Experts of a small language model.
Size: 15 layers, vocabulary 5428, 93M parameters.
Experts: 192 experts in each of 15 layers, 48 SwiGLU neurons an expert, 6 picks a token, a softmax router.
Below are experts of layer 7 (counted from 0) of a mixture-of-experts language model. Rows are named router (the router's row for the expert), gate (a neuron's input weights, with its number), up (a neuron's input weights, with its number) and show model dimensions 96-191. Each number is 500 + 50 x the weight over its row's rms, rounded and kept within 0 to 999. Numbers have three digits each.
After each expert's rows: "gets" lists some tokens that make up at least twice as much of what it gets as of all text. This comes from a sample of Wikipedia text that the model never trained on. Tokens count by the router's weight.

# expert 35
router:540498549436535584373516480462479470498373529564462512520486460557497458507533477507609452471541575561501579473447484558432532475524558531405460536492533634458501499448580442499432534549481452407414456504462493438482516561492484484491546459447459478563523486477450531496457564509462442513
gate0:450497448516479418517393451491517463476531504492561442566506387561472610437441438544555504509571455504568481516544474450385428456492422469526548516463568532509558482498522516482508565576599538554608611483573478478518550470637495465462463521460543499506518547476487514540450522492506601624
up0:555502411485483502460530580550436454468460504484575581501434548490518467536538605578564499513494576508446503511506479569523513507473548481396513620525509513558511499486419575480521381410469510365405458465486549548479525411546464488479487510483536448478459425535455478494451481519539506420
gate1:492534504579530420570555474624539522504498487458501460539500460473519538451451529517515547552464589624469435506515512527490528460555575518419526522378510538545572504478469435504498533559497494499370430441398481409541607471461487481483510518547550564514437547550541506548436535547513498517
up1:519417527596503529466505558424509583504418472530641611598474494518488521541586492496550485395521481396496439531467506516472500611549414507483540540494466497457461509470519409447473527471503416431508558578573523450506482410580371527541432458503460587487586501532438504454506477488465544564
gate2:496497497528504467538522482471544539449517561436510410546647510553556478470517423528502502568475595531514451520466555588589528619464467492459487470415472556530495521600547464454551533438506471441507505457497575480551492432415583404547534529472461530530445500522551583465556488453441485523
up2:548466530522551453463534569459554408522507506645514573515494482450558464535442477524480511481505454453449555466394472533501531512526602478517451474606515471517394493492542419499508508524505518500524433461576560574369482472503461583458606549457493409443551533517507622442386496592475466519
gets: "a", ")", "ia", "us", "is", "\""

# expert 156
router:440531534505550554456505437447537445521434502516464471543481473501536480531512488369550419508527544547476557454490487537444575475536555587490528532507493518481531559492591423550421504512551453475406540545469504472535579493510475471484435513526517406524470487583477623473523514446439475552
gate0:525486561404516536512509472529475486561536477590503577457559526504426622513556483538546558465476493504520533452480452542548602444443500576543473561516523448501530425392471516447486514503476573562401577525429495534526524547423613492520461497489458491488532523507489501468507512484479450496
up0:511591485505556532537393583526560473505499524495537523534426490503479495535511518488450481524562408460536432535436510545555481556573525489414466500479390436530496522486502407507526505483539479531468493472423518542556570508590518458551472555532501425492478583521557479472523556550616538543
gate1:465529510539519542497558491537530514489519524518479584484504489537502540688569427463494502544498551525478567460443553506559593518473523472559548551534531541440524441510564509574375597506475570551417519443512566647516623499490500524521538560403622492483547466561539536527523476479607472554
up1:469531500537405556445503474512458517452502495428470568427551544531555535571446470428462406561510544560508530467476572530458667501488486545541627562495470420525546515544554483568440542498416514554522538416604566499514553508519497455541496501489497487488507439522519512502467447459612478501
gate2:494380407451576536406534429501560498516536546531472559394508524480542425498535511475507382474525525524546494469544497542431479494500537570504548506523514543556454568500556528498549543536491486517569584505639583516577481533481445575488434498478537467558490468532553438464487534515502447408
up2:501609587540468433608485577561446508432520478508543567612439448456355604566495468542545524496567489440464566458459513491593514493443488463486518460467501522413485441514423488448506534506586590426497467567518519519403510489516563490523585479481484550479584577487377548561554470482501523604
gets: "l", "el", "i", "in", "an", "er"

# expert 82
router:505563510482505506415488474449535460493442631558480552517538438461538398541542509451580506549561543527559552489451431540495554479531545536512506586492538558447480520450506502531512570577496459456475565485471428490558582538509444456427523547457461489460521551464485487375556509432457444499
gate0:505550581485536504555531434425480609513525507476502416408581529556536461545542541558442514466549499520519503548438530475383573440445516517428362492567446532433514526542450466602489526500605492529478494566566555510537474583569505488486504497454513438534545494512502486515504458478422581419
up0:473475439444506585353481587540504382501536497438484531577412534537504532493459499517460465508549507538535497417520506513499488520544507510495569509435480478615469432553540500473464448463514509469506474443440532472464492473423498530492493462555452501515458464518480489531381515572499490521
gate1:589492474551518424500445507509516500575438556559474455562395484417487375456559466465512524463505476440486477486449530605511557483497429436550461614499445572512501528400548604483569584520465393516495509464537517566571593530523475529452494527527475474500428455495501519454575497454534497573
up1:573434491521510454478483470522501537595458508595473458492381497422492460489560474453531525480429442463503427497445549615544531450497437453548527571540456537526515497424587591506555574529451342495484452454527512571517600506518439570422486540543455462501463501497491496426552502505544479514
gate2:423492525499496529512478614487469415424528502557583530504421522521528518474545458541556484489550559525549454496562445556473517562512520495561520641612431501457479519548537556578534438428455454521439474545345437541522579489499475514490535544491541433484505444536397578470488534510502528492
up2:495521588484502509463527579427473462594585403589526570477428444510475657473464520500576521551500483555426460534524531583491413478373485545547488540538559494521493461453527514450492597518494463445469460546402515570446399505457480475556493454465624483511431374482501466489424496570525483507
gets: " C", "C", "S", " T", "M", " S"

# expert 127
router:529519565445507601440471444503541502596439511559431517574550495499570430609502567426527476465529476538532564492446487498420499521508496565431467552426541515453582491459478475503388557580516493444429582563421464468538574561544480466460469526479408469572485532558504509423579555486465423544
gate0:474435499563534556444489618558607565373453521521491498425490492473498483563556493453496526514551492559611486500529561466437456518538460541606520527462423463492537499470462442511454490536426507466471517483476451445464654538442466508554419527540505482558418520545536463467456527553507381491
up0:484458458471463554471453432550476489420499458550517507406535494515451522497481448590531538534496507503504502580565578500420439541542413487629506487475449481481486512535489485426476550465448492497452613503447451417529509531535477551507479511556511496564403475556499458498514583501479435489
gate1:501483516534595405523621520545601510598507540497430463497473573487484382532597530554375496465434488550567423479557565494538496471446490559486569459465468460445563499564539547495502504513484501435523460614551564473462447573528457463422513510537491474467463521512484624475536492451537447521
up1:477517557449420584525391417465406474469498490531568543555536482528537542458439501507585498524508565427381569498476404521468505513504515435526386522532540532564481510432438517517514480536516450523486563374480452537599493492478550505564474464478534435504525484519496347489451443511463532467
gate2:596489502443501476428497557451509460473513475485519543532451468540484463509605539456481487454486497565412558454587528522576450518413540515491503444585508479444565523476513471432507438509410461467491397540465402451553542372591451452456455524527462456522562468486455485449475486481438494506
up2:487453495567504505583499433516531539573459517532471510454536505443490533505408441548503485568418542449526484561425524496514547506551515505543638604442459462482467504529450548566518541497563555523561550487532568558414469530391522603454463470435594514447438487556504527552536501540559489491
gets: " of", " for", " in", " from", " by", " at"

# expert 30
router:545508526433539545449481430537508493550429544574436520557619468485475501477566494463521527561490522599495545423459397557484488418439542580543486526477572567469471465471538516516389576568485487462517598564523492515504491623467498579437455487458525519527623516492475553387563525454433457484
gate0:469571476507633585421495467578579482476511486426491488548478502480532546547512514416533426495457578483574549574454492549493465473544482450465464537528493469444559462471449426500475562523508472552416430479520473483517596438506576598458523579480379385525522535579459489401549516409484417582
up0:509487559501532607467477448513550531495499461488568471563634444482471532535477569438462548399536409515493445483454531491476585600526505402408437562486561505527516548476492463531426489516482412483466585421532434449521447492573508481483569468404380477515457574455439413571463508471516473483
gate1:503359509354530553495550545532497529477541499549464598512429567442372510497461469564424533609499451504558477393560476467484410444450569505589401473463471455500572463510585466543380518515390508521470494548472385549501475472585474440528478488470533540499542533522465549471489471536507461473
up1:473409432412490547527506652560489456448531513578492546503485561519489601475433493494424556509479547544559456431472487464479447501472516523439414476395405553512500404510609469509396506555490505517504513415517420539457398581521402484471581508524534598552538582462547511490490487514506517449
gate2:488572483431436471588454507583523511463536608480464337487573448491620391550534526462519517518584459467518496535555472525459566558471515435531528566482419562461459478502435492487546508598608439445513555424454495439507493504494580582504558587499550505515482457445503462445476519502571476484
up2:545469574549480469411469428621452577503563533484490442436610492548440510468516520548525562691482414494560474537600473463473532474520501483500501463558476421531485514474505540512515493447529383539584556451554439467402544515509521471494474487454525461470520477523492479459480530425449556499
gets: ",", " |", " and", " (", ";", " M"

# expert 29
router:535505506480508526477427483462500513572470553570439574588547478492480444498500541425569469522535563539528581462418448534401465527541487551464527492424491540492515518447551483486493521596559498439472542495441457436572574527558446485489411492428463492592544596556500566422511552485483438574
gate0:470545432507526434417508544419516487466471494510467544456572435448510536542524534537578501479490514445512484508484485474546478541478529492476455517652379528480525403451551433435480465524416481469480509518458566388482456481574551522381568529492511469357495418456525456526446478474433525598
up0:457571457470452443430530522557560464455491452481498606433565455482548501526519475610586499527569494439567449534520503456531504567491494509437519486555403529514510371503542477440465482509425473499456563471449522405483472508562541560402592521551466475392497404478515447504442455508430510557
gate1:498546392514471510467488422504451444583497460528573593513464491525533579448508486611427503462526516506499529510514496504439517556495511474503586590486499519479585517523480508375499458548463545476564572479431589438495577506403489507473460451491452456537474574579483451465493418493436458469
up1:558454509542530461502541579423481538469535531431501442618606458487534451534466489414505534481488543468481492487450374428491456416460450576469434443589468572471509540546571538551509523421494482456442562548462479527469508443566523520420642501655526486512557423454466572480560557529542540483
gate2:475481480540518568498461494565499531452492482513429562490549524387442538493461382448483538434534486517486496517424562516494515538574516449475486494546441526527487437523492483493498483496585558555474466545577407409405512394525430551483481470430481521480502464489544520527548510526481538523
up2:497476572508507473500473489435510473522525465504593503523499484611507418486475574631507443573517538468431471485539420410483475466438474572504471431443515482507503577402519508553464505505426425448475604467437610496579499628441550472496562549550497478497465578538434492470442457570491476515
gets: " of", " to", " from", " by", " in", " on"

# expert 179
router:567528613484482590492489518457503469594407553564460465513522420497546464517571574513530470549474537568490462487422502509488470458581577556473461567457502556432537486468560459519453595587586464453452473501511566477578491532535447497408496438521491528561590558467371504446479575499385507561
gate0:522622570507571523531539480483579487518510470427519506488474560493445538466513512509448482521433510427443462443468480611532510399566387465470339531515511561555572456516510540583537516514390542514454602547460510499382501454456398510492512481543473444472539414581414502550504399577604518547
up0:495535489454521512443491485455441505461553500464473474568479478543520537508450473532510561624487557531428488472523438436524423540466521562578402492447598472580467498450589476517539575533458515520524500493431550517536545491571436485495519400535527539508463451549507520430499408531503484534
gate1:540539489513466392541423591553509462567569544541495539486399583437510482403605376496495569557541454498507530471456593407543462516573508478469503571408443443538535511473546518450549597543531491425617592559524581555556524540459484548567458462510515495481531403518508472399571539427522508516
up1:541498496538475502484422507418461456555482478449507514432440467508541515581483538484574475464519501484460520523467516495498444495585523482524543506462490448527497516535593359525551416589497510485531436486489525375477484517428453416623595446562544530502537490422527431515507561625516521471
gate2:436571567493501507482381341568503548494517513518463524500484499479520477460542510562510509531512486493480496424496542457504515511510544512474530526617478431444569472401563569537447462486546510515504397588536535462493528474434479590541512536543436382451559528665436500485447501506533485549
up2:520488454482483410514564531438519420555507520454520474450523489430564582545489499454534518480442572501501489571460450495531558482500552501554479455390510556530471481531445478426489523520432504485505566460503405464618487482461541447468528540462573563513419460358625567461580462517533488514
gets: ",", " ", " (", "'", " and", " –"

# expert 164
router:525514563470471539476436474468507472530492604605452454592552399514604509479542516493529416567559513520541507458476452575477543425529591562555494483421492549477531502505559506559468609553559492392390505527499495482530552503511506508421468505477530480572519612575474591458497506509405500510
gate0:524514598493477494506441532559473491563533500618536526497505535495574454480556519447461540466479538519451490649482437545510396500507505499554520526518523470461475574516584567389547533471475493505446565499508558495525472461456460510460460431596533506473509416487433528479524479362553500632
up0:585574501545454456536424580461584505471490617542585501536447541486567434466520462494495488549478476494521516605516530467519508477463496507509516460418533421548534519498470471441521627505452505572475446546554490535530479501433393524545523596569555452520442468554475573464501497621587563534
gate1:570553497514534545490431505468375626497458524461455452438535491539565423483464578482435475542545471505562451533551326418497449532438600519445516553429495531501529522506576483513523497592526489625460522510576483529567386504604535448493536573520513517567504628375515486543502498550516533502
up1:521521598512576529475489514502435454481482466456446507477463574491543527520474430540471486583516476518541554533472451408496508501437492446428530430442585419492453375540494403516415525486515476492543395402599470470492408541498529392548451510525599540447464454482560436407488458501454494548
gate2:534527520433552481579576499541452432483547506453573480450562446513581477537511573524703441479493446495538490514526436616462588578573552482519473498434477491528452521526503540604579481424510514496473503533470562478575618479458491554487611502455575531519496437486573497448457489531469509480
up2:474469477565542472450521489555540465594489495453552493528548428577437390493490498470442491464514512463459538450471457549551450471556523462430583486508459558502542535473569479464521430489436453528547469308439514468674449504596533431466500516447381537506455571436531578467480467429558548530
gets: " ", "1", "2", "3", " January", " March"

# expert 48
router:593568574478577577457468434477535424534449549598481443544558439514572463550525541496517427491541530480476551441452495561494509472496584512467504542480543536402525530479571490498442544515524548467453533565451530445538506561476520480461423465467429454488626503472439544464501545483411490496
gate0:428503531583512488487521530522596523639533531552531399479493467472449564461557485471507516481486511428511517529558507462572559529605539526488497396496505471547486483404467471489466506496526477541473547421502530515501494588585557489554508518504485489510476459452514485480503605564429462526
up0:534510439534506552444518533588586549590551477548570472547459553559430521474518563457475581384517491435475436436558539465510570552543512470390490497484533509556572445432463541445498512485484531525507554439504463549494461490479526439506441517536487537454519506368519448503480512538556507491
gate1:501498489528490476536497510569534574577520519419477515546516386484547547527571519485510499536664535439570459514542553513416412485521516547479501528500402533535355433497552518438487485482589536487467455472553492503552473586477494609460551549529484435488524521566539462477465520522540507500
up1:565490493457528508490470502471457433442491537614480494502486556526426486481445471563495535495379430583458526430485430530613574476428544465526432457491590473555586504476476474557557531534390426488540542488464458519458488410507495451456433451459521557538504533451451511499529456415474509496
gate2:434485502486548580484579498518440476441462546468489463391479464531547499460477513511465451475474562567436486503602526397440549495499530537502461453494533503506555606476580520586518447508506474528485484533532544420510521542532492465468528454571470459518509441514587485465553543627478540526
up2:464437510455528576461426520542363495500478439501444532471433602490491477460477516493473420470535514564518531423492551498524626445520498510566418512501436575505553521468463522589594491488439463439480452555508413523413521534538532562457499557523454470488540383599475542376530491478384521489
gets: " B", " P", " St", " H", " G", " W"

# expert 161
router:507493568440504584433440448484590434543479517558487574531554434487534435550573551467571405518566528544500508474414424599445582487551535561507534540510546537437551511409524419512451603544530429423486487466486470500520562572499470551410460429438499468651520545508471500513498543435466413594
gate0:495494563418512464441522437566578509511513481546532488479520572551483536408436545428550471501498450492455485503543588511484449437485514444567506495574554502581569423456617550452506424544524474496496441534515510533533344551547494474516556462412535528521461417473456514501506498528493512613
up0:494525446508462595558506536490397434455454463489515456482612462450523517547509416537389441452521554471491557554452390489478588553580485551456417493456345509467445492472443523497415520476486561527433547503508466442529652463574604472493501536587540475505537490520512455482500495516532452384
gate1:487505375558487489460537492486538517508491453497472642534462538573457541496508446556561466443426502512543521491474599545531607488515496542421494590383523505597620498489495513450349480495455520454457552473492597460536482503527481383590522545499465533501463554477501467477452505502434530541
up1:412524447496636541505504576510524468514489440451523491493543491575522489462442403509465494428546506441458510502503559520612566418530414499475457482578529535582590575576469525509355474454487487491420559526476528525521472528562546386504506478564462475505533548488540480488514570437453485509
gate2:463510485459507522503523390491541522525469656437501489421466470524462437511579518515537557633560448420501561492491509531600528625522493509501451540476482487445507550518473441480584571490492478474508494472548581454537593517483537505421472437524401513479536537655516387474519465516454435477
up2:477499519522452585550416453504521534457472393528409512426517476471455506568480544540500495521579480441591486490527529452542602484573571442514584485519444384429510436432478432543447433445523551474479489505399555464503391513556561477496425419535538525468510560426433478520475519540541469527
gets: " the", "s", " his", " new", " their", " its"

# expert 76
router:552563573472515552449458489435544508537426499580486485535568424451560456545521515496505504545557474582486545463437417498499502482515552538468472502484478624441482524413508482520441598621489408479431579509459485525543592584588535434442385426446427469549579473484421497497496488459477425564
gate0:474462572502515524462594517567502471389552548524485513530535440520524533562481499461503489509515541577464609487508480455460500570375415460548543529526435536491426500673511545525473545507579555533467470447492590474442541400435444490484523571535564615536602526533538482477399540518541497460
up0:425488413540623484473568531426409523563501442473504442436430560539425435532541503531526502492598496486572534546537461523587495518502565500452508498470556394476518566429455364569527507438456454509444500535418417406518450469504522554438545451336474481470490492483501515468540478505459554471
gate1:499574498428601423442468440502454553545478493416559477561527463429396463511530423571500559519445466516442485490501489495413459472555491497536482552520471547538545580388588512570490545546438525499467540470475441531418436540515446575533551464549502478491532658437520507492517579527505522460
up1:483554551519442479551538421471532410466566583527470575559515562525500483453465546429527451531375536573505514525453565529548479531466522436430527506476523500482481532519526525405483512505532477497470440522490454467527525554540552412512468522453493567532508461555542503413541462516481484534
gate2:524579498552470433545501499552617503485527544512509446551450504471592525538477459525526412472453463577510497432481510505477490503466531495466534516484506569533484564449556497588574440467462387496537581433531560556487452469569491462502599548539394467523449546514470491529565573533585470536
up2:486421494491471544494510483444426454555457484438514528419560441414412505486520608510532575505448604457500463553548496498510544553532465521606526510549509497538477501543502504414505567483546601485428454524419450465553547488471501530564442427464624514477539457491494507428487410488439494430
gets: " the", "s", " of", "ics", "'", " Football"

# expert 93
router:537545486394503510491520441493557442533510523517446514521571458464576430540499557513507506516523581526498561410476502499499505448525543540539488536415511589427576548492501456540458545495580385474462545473467571481485528498525469499404418494445459556618590562507437529432641605447446442454
gate0:513444538514485568536423489525401496514488457478538478595484483632438534542491559469506428535461593482514428479453555485647531467554462496434498423450430522515616481459441532481350495461446502516483536564548516459475471425516555582431502475516443507532392495438489416412537530529410505456
up0:510503470427508466516533496435551486530483537547550505415462532363535468514481473452488583501567417469559497570544496533362450503532553538565524495460605506483390501492550568481584480543482445483538463384496510536534510521384491474528444562521503490392536459561504540607466467417533485534
gate1:532456498536495471574518450503445531482515465449477602462449517513445558416509424559563581493478464440520376471490488551394561426417464554545510497529604522487530536455476476635452472515454413582447537494451494532420607488619564620428556531457487480547532534497494503418517482506555525555
up1:528531497499499448602446435546465568507513526456524550440480506521442503390508394543568595480469476415494409477519502584398521433417427536513508493519587517485501529440439502590545462475455433490460540470460517530455618488579541628435525500374465514470548553462458472418558495517568532532
gate2:568452578493537447439424453555564446499460573502542426506516555482460581514455509592488465383474518530445425488433480562545462492505451468554538519556508426463443558550558540509495534468513584569500528624519547536533518403573484511511486483446609531472604522600494478528495536499542506441
up2:435488469457533537586547462564453542594474472414452442614475465446479543429503591455456539475459509575498513518486542443508476433572404560451449531517505512521633502463511479539547478511416433512491451391531459494596479539524586585481551488545451483526509524451456491491419461527544447513
gets: " he", " who", " which", " He", " it", " It"

# expert 144
router:516516510487497602469465419476478503536441521505464490484548483453562420509522543418529464489570536512502569474440534515438440473465575565426452514395574478490592496411525513537389635588510499425415528513474419496561534557517542419480407512489466525597544500586492473476491609517489421601
gate0:521645480528513525563365415446467543529446504453495414538489482559573410558444455485432531494508449534473498427509501484473506384466512463512469543422490468439531525453519431535403534621497474470509478414448446517393488492505526473562485488480449491487506577437581527526478472510476526518
up0:454353454385495555458456503553500445510524471515498566459440468460461515455575495469562485482488537510553488501487532548528529645632541580452548501545492547529478560496491502531567451379496525507421492493494575472561471417419443495477504492450532529564529520528476531494502500495497364584
gate1:444447408434470421484538514578527473463431607474524464591431458465479482411498472474460452468514492537498515515469577473458486458510540428498514543384518522529592447490493516477561537471452440524525541483515491529389404561443502588541497539461475495496476516542483441481432582531464512488
up1:542506577579537570548388460421446528490523466535454534414530550512531535573546533512594547546527544538500560460535450474559564488538491553514529498590488484476429553452537527548369481497524483518455460452469448447624539483550534394490504410580534531566541555510501554542537408469551503461
gate2:511508463485479502472524429511449536471528480680510520581533482574431462449500448479447492434475479498593596546433512576438414494507388471452634500404570479481566513496458575485528544522541442590441466492464497407572438589536439454546441568491467427513477470627485571533595613557494433608
up2:494500494570557486538576491517552515516466432400495499502524547462498541517557581385471468563657507514442362479560534350480480478448506581564478473533424544448439497468589507581476466493457558485477478558587545542453565513441543587461547521579526523436514486430546414487491523490425540466
gets: " of", ":", " by", " on", " to", " for"

# expert 32
router:520551610446527559353464528437472472493385502493434513489519428464574437506561630468571477431508495556505532461460478567430536492558515523444453547520514584479525580487627485597503502509495473430437451524438472470470487501482459487435483415458532481528483465512497564495510581493399418548
gate0:471552519539556451481593441584546541579471488524486447533572420404532557451499504468494495487461573531537523523532455578559573418521480541517495573567467507399437508403503477539424480521463449507556522420470486532490523543458517549495416471529526427542507429553502471436407506519534497530
up0:505516468486411523420435482482539475526409473438464551451442563503457470569491363578603552555486548499483511475502495517488410594424535552493388537514503642498490376477495476391430539497538500395451550468583466475585573532499386491522518423487494606521494520463511504450513420499534536479
gate1:468502518477543436471523547493459495481526489502469509446513531435507517520432492487460510526538649557531452505463526469512555534532473454467430585502560478478502581562531556465336521527489555523507489530590456535508444557556465441518540609460545476520453593391474587474499517507475480534
up1:534457512481438498483502432460510527519531556549508519525527569611555493449517430493476414518499429449484535504549557497514428480517545523500522340477472427487532460496477459456639520496490568471504493522455475473441554443500457594477445458515421538503497462621555447508602428490518465469
gate2:515454512562475457429530496401529388572516523512519556438516507425576472485565598523498515505454536447558534561482440512526556515574500500552588478449456470514422488485466399492498502533538517382594537521540397520457562452514527489467385550479501435519555588421554608465482494539595444474
up2:556580501538530584451478525526479481475422501498540492524581564536528412401513542518485549518490516448473471522451451545483386510607487500541483518588529586498547430436503458334504545510543537490466545505571492546534485617545509460535492467487424559497517580434549518491550491518522539414
gets: "ov", "an", "in", "k", "i", "z"

# expert 55
router:500537505471555497387481436474481491569504578533464500517538515483474449535539524496570488563560524575570489440502502547442569453541508575498582474487528533465526543434525436465526575525550425451493519529479470482556602548535456485442472422448425455582541574492441432461563579472385484510
gate0:524450490539540459479500528545502546506547604520525462550442475572537588485446462506460496518519595596437428489559476521552438416461424459445529453581531486495501473544512404441449441524539478497514542474452543611510603489492490487601517492523494458497542598493467437475539525495598514587
up0:429480514443477452546598425551534500444553558511502527480385482517554499550502483471478494512521564536543466528560502465523445486421377459465435527500540472512488618558445441507456539537436443556522498472453524579504622453537538504412523455514437469569513536489534504514517525445485410518
gate1:515505484522439519424503515524430477508465555485525498466520496482511474469512475486393510468513485518576483538440545526426472519520479553525473497424419489475479596463509380487451383475486434503530468407517492532476537561404450515501451504608478419502470609549496489494418440438425538516
up1:473518477474513533576518516524534505455561496529411460520472494518445508475504507528557460557523439541457469525544477479613460384494519442426526507546586509515471420460537603565563566523535481509447468561438538498618489480557512454525473489455502595496489438509411474458589615570574481550
gate2:554539517499457476490542419451495448518510539519549444498534506581467601501564551558497524573445514516389507404532425515531495521460496579511541514520562551437554506377550582421542518528510494523535523528444466532496601547544502513480488388547481533531480591415435507522524371489505481460
up2:494528545459470562457513540534492505528473511564486456520574499542555515502557520507588484580566481429548520516452438555584485574490426563506428465473378439498455504484466425584514481494500509539494521592608459477495500539578521449482446541559551360446547402664465588392511507460437400514
gets: " he", " it", " He", " a", " so", " It"

# expert 52
router:526574617477526579446492521485530438521377470533448557502478472508535450561521571464545473436555507586536505443441460535417519507479535539447544586529506619453494528522599433571430506552554458425391519559424441459489490548478444495473457409480518481542513533417488538496550592481466452512
gate0:469588493540498488540472514475452553422495501495538512456568496494565533520505542472420550535524481548601517578482484444513431571440551537415584561447480555502513550500550486413447472527487374456520478527390515525483524546524461439561417540456396426535528579480569475507539465511590554506
up0:465531439463506457625493436475492483533486535469512470497522449487529566476452424456427479555451490458471511467463483395527471430545554517490540440558573459421505493545442538515605523493539521555491467583432522518547443491571474521536534551539645523495560567472497556485553425604487493421
gate1:492392463528541506479524547419527449511489481561503436402512556516491365568471521452464467494476617516503515509529461563470545467475474465588541463489569512518515546494382552542585521491535429400391619570447488428482452507501540450483519513536478446509524494483571552603610511512539433535
up1:430467499590555509490472547439475499502539433595541528528417537465445434556409567469507465443536516528561533550552561535467488547637485505478444546515479614483523581528499476474496493450526508479421601534529513584540459506518341455652513518483469458503470544494548587547528483533487509553
gate2:522498490369522507552504529390487624470562506439513479421473451488507534444612456480464461530561546578497504552487549561492384507583450414465512534495458488583465417538563488450518500487584486541505494529490472433485548506469450463493510597503486529496472583376514428449496565531576469510
up2:482496486471519478435472506575432429551384521490517443526419533528473418478410497361491509513502481504581466479545478496522502428479513590458559420423480432458495508433488386412491516506508553460594528553491605473541465572502550489555532454534518521468502551606508500558598455452531525514
gets: "i", "a", "'", "en", "an", "o"

# expert 70
router:535492536484539538471436507482543480566471589609463539567550409458555438594531600441581491514589493520505478480453433548465527473523533507461510542435551526476470494454498470537423591498509487488517570477460452506580531570503481484457481470450478414488495549486388536430536508472468441539
gate0:564538511532467501491437502545459494439397440485494574443574546501437533524404518521418466494529476472475514517426491499441507537456509458463501518491548579485439491453527486374545605532461492554476521535593544522512555447598461448515474519485533620488584575468492461598539485535483502608
up0:455530475442383466486548566468477504567539535525434452595516543497483523500563388452544533503464515528593430491571443491550449562445428500467419490471611477445558438409490494535410584437544511453533466537443494503452554556503478524494526474511438479507453448501521505506589518569507474431
gate1:508559560465393432488469391650506496528524465461531498544506473543527485432370520554631468530556429454515519493546521527497511448481514489472513470533405511439533529520488453521604471486494497537505484582541505543475606484628632512576489505514537535484522447513443531476457507464462521573
up1:479489522511546492501569432482535531556480502530610491620566399436424484484441474534517521462500481592512520472516471562454450536514538499418528462552524505419471464398508527492406443543507515536468533491506434476527361554419494512472484464498500448500440567547583576558462509577528521482
gate2:481401563518526533539554536475458534450515546509493561517485596577438586537492497516452555501424503560563499432466552521521547464487519530529461448487514535499491525490505502502507564499420472550500544518470596528418423546484556528508454546508493498489603524461490519449502576487469491477
up2:484600519452479466480470495459542530540477363500482446444571447461574447483528517510619402454555481466482525600526456448480456507537538508504603508516546445474535496440519485596430455475578559430449434547455457398549578415539491421478530404440498453547410479557563495610534506475460574487
gets: " R", " P", " b", " B", " p", "B"

# expert 154
router:481517559504595625440450530444489427488431518571406529515544398461528378561533553418534391578516537536589554455484465541481518479516572578503548520466529546494426582528569444578455515537561437459411493518529477390510545486478520442488409503482539505516508501570522528520550521461455444571
gate0:418485481445456508540549449430533516433591510508418471478500461532464441451439506530410364499493465538530562493529554535498445490532602464463498407481540513548503545496514424518558521522466458440469551407520429507637528504531418549548522519507478482478459491473509569512506540381557465581
up0:515522572491508456452469532510528466565470492451555539521466535500502578538538487491539491413497536417469426479472512459527454493548438536579563556495451498482522378503472519511530494563487510501531516624496625494389512491359593493480448444562557441482543444481453504515468483527507500476
gate1:485481520494501482421499510502492478516551498430518428502479542574515510520563534519609394512485448464469570477536483512425471570584390535618551570531541490490529579529460540478374499490513567516470497508495529562473478482449473533461535494516599476523516423497425545493548476546438563480
up1:546471506569452481530482547492527475514532545486583568530536473503552464519528502503398562496448604500552397530429457559529552513440596476425482411444526498525458380528428461551602501467541415534570587541575492497441542470548474428557469512448422600477487553486494454511464516405588483503
gate2:470432431490426519470517465442466529488522533513476499427529422536463411525621494459501470497497478369543509526442519525611588508554499391505547499523444569459453489483571485451372526495487474444494542427496462466474544492520513547504455516503542545497522521453484404437498513501492483487
up2:548576494457383550473446452530526388451470473439500491438594518381456507469435531553523476522463510442505605457528553558494497500470584359521488542540508431535593387477425527480490488520438511533581524434493578541542425446497452538521514479464506446486556488455490403567441530450504514464
gets: "or", "er", "ar", "it", "in", "on"

# expert 99
router:554537508492594572516442495429525469565432560495523535491546464478554479501541504451512406434526563536499600470520481595489513433467460560479466469421546556504564581479532458542450532498557408432469547483420444463563530510476460444381475435491459376561528401480412575479541612505433497494
gate0:443511496505485497501596498472474533360539460469520522403477538504535458601464434492400591465479425514507563495557492501496391512584495500475523512501465487600536478489492478547429500536424398513501484463567532636461493481471452458478437459471447515484577542431481525454517503490506469526
up0:469391479569401529517441522496528562513586520516518431456425528445539527607489504461486503479520465512460677502559520560447554445531508458550501492512489522534491556524504402452448476497439460534436500563410469480546461434486460539469489462491465487446427486548478434404506450490452494438
gate1:410521475455559510444589443502527560493505480495522537470479548508550499479573461501453427467516489544638460461447583556449572536474534514504509452489456486493459502546505553461504484526513412529445575521452443493417468512605458569514524596565499442542512432438497527507490535506489449522
up1:544539523498509522505521449484504475584510620568520450532620519538409528517412496539476528547499481446488590495593510456577412456585502551508510514415570522456554499423483550525512469479578552438493417515494553492541513487492539385501387417496505572517491587545506455578531465464584494514
gate2:396461492539409493478608518425520483508510576500436539450479516530537490519512535445543553517582386434560467459487366474449598526408454525507496459502478491449406505516439454516535480442511401510471534483421553482472611496450454386471491519607463450523455484470497538475470454553433512462
up2:516512511571464490527535558491487461481436529421457540475548597494479442484577518514538546470552459491500474473503396502551584470435482483545538462539528574435443473528460516555475451471440484521555563467529450550437627469572427389486559513506458466530528472399527467503466502535476488404
gets: "-", "–", " ", " (", "/", " to"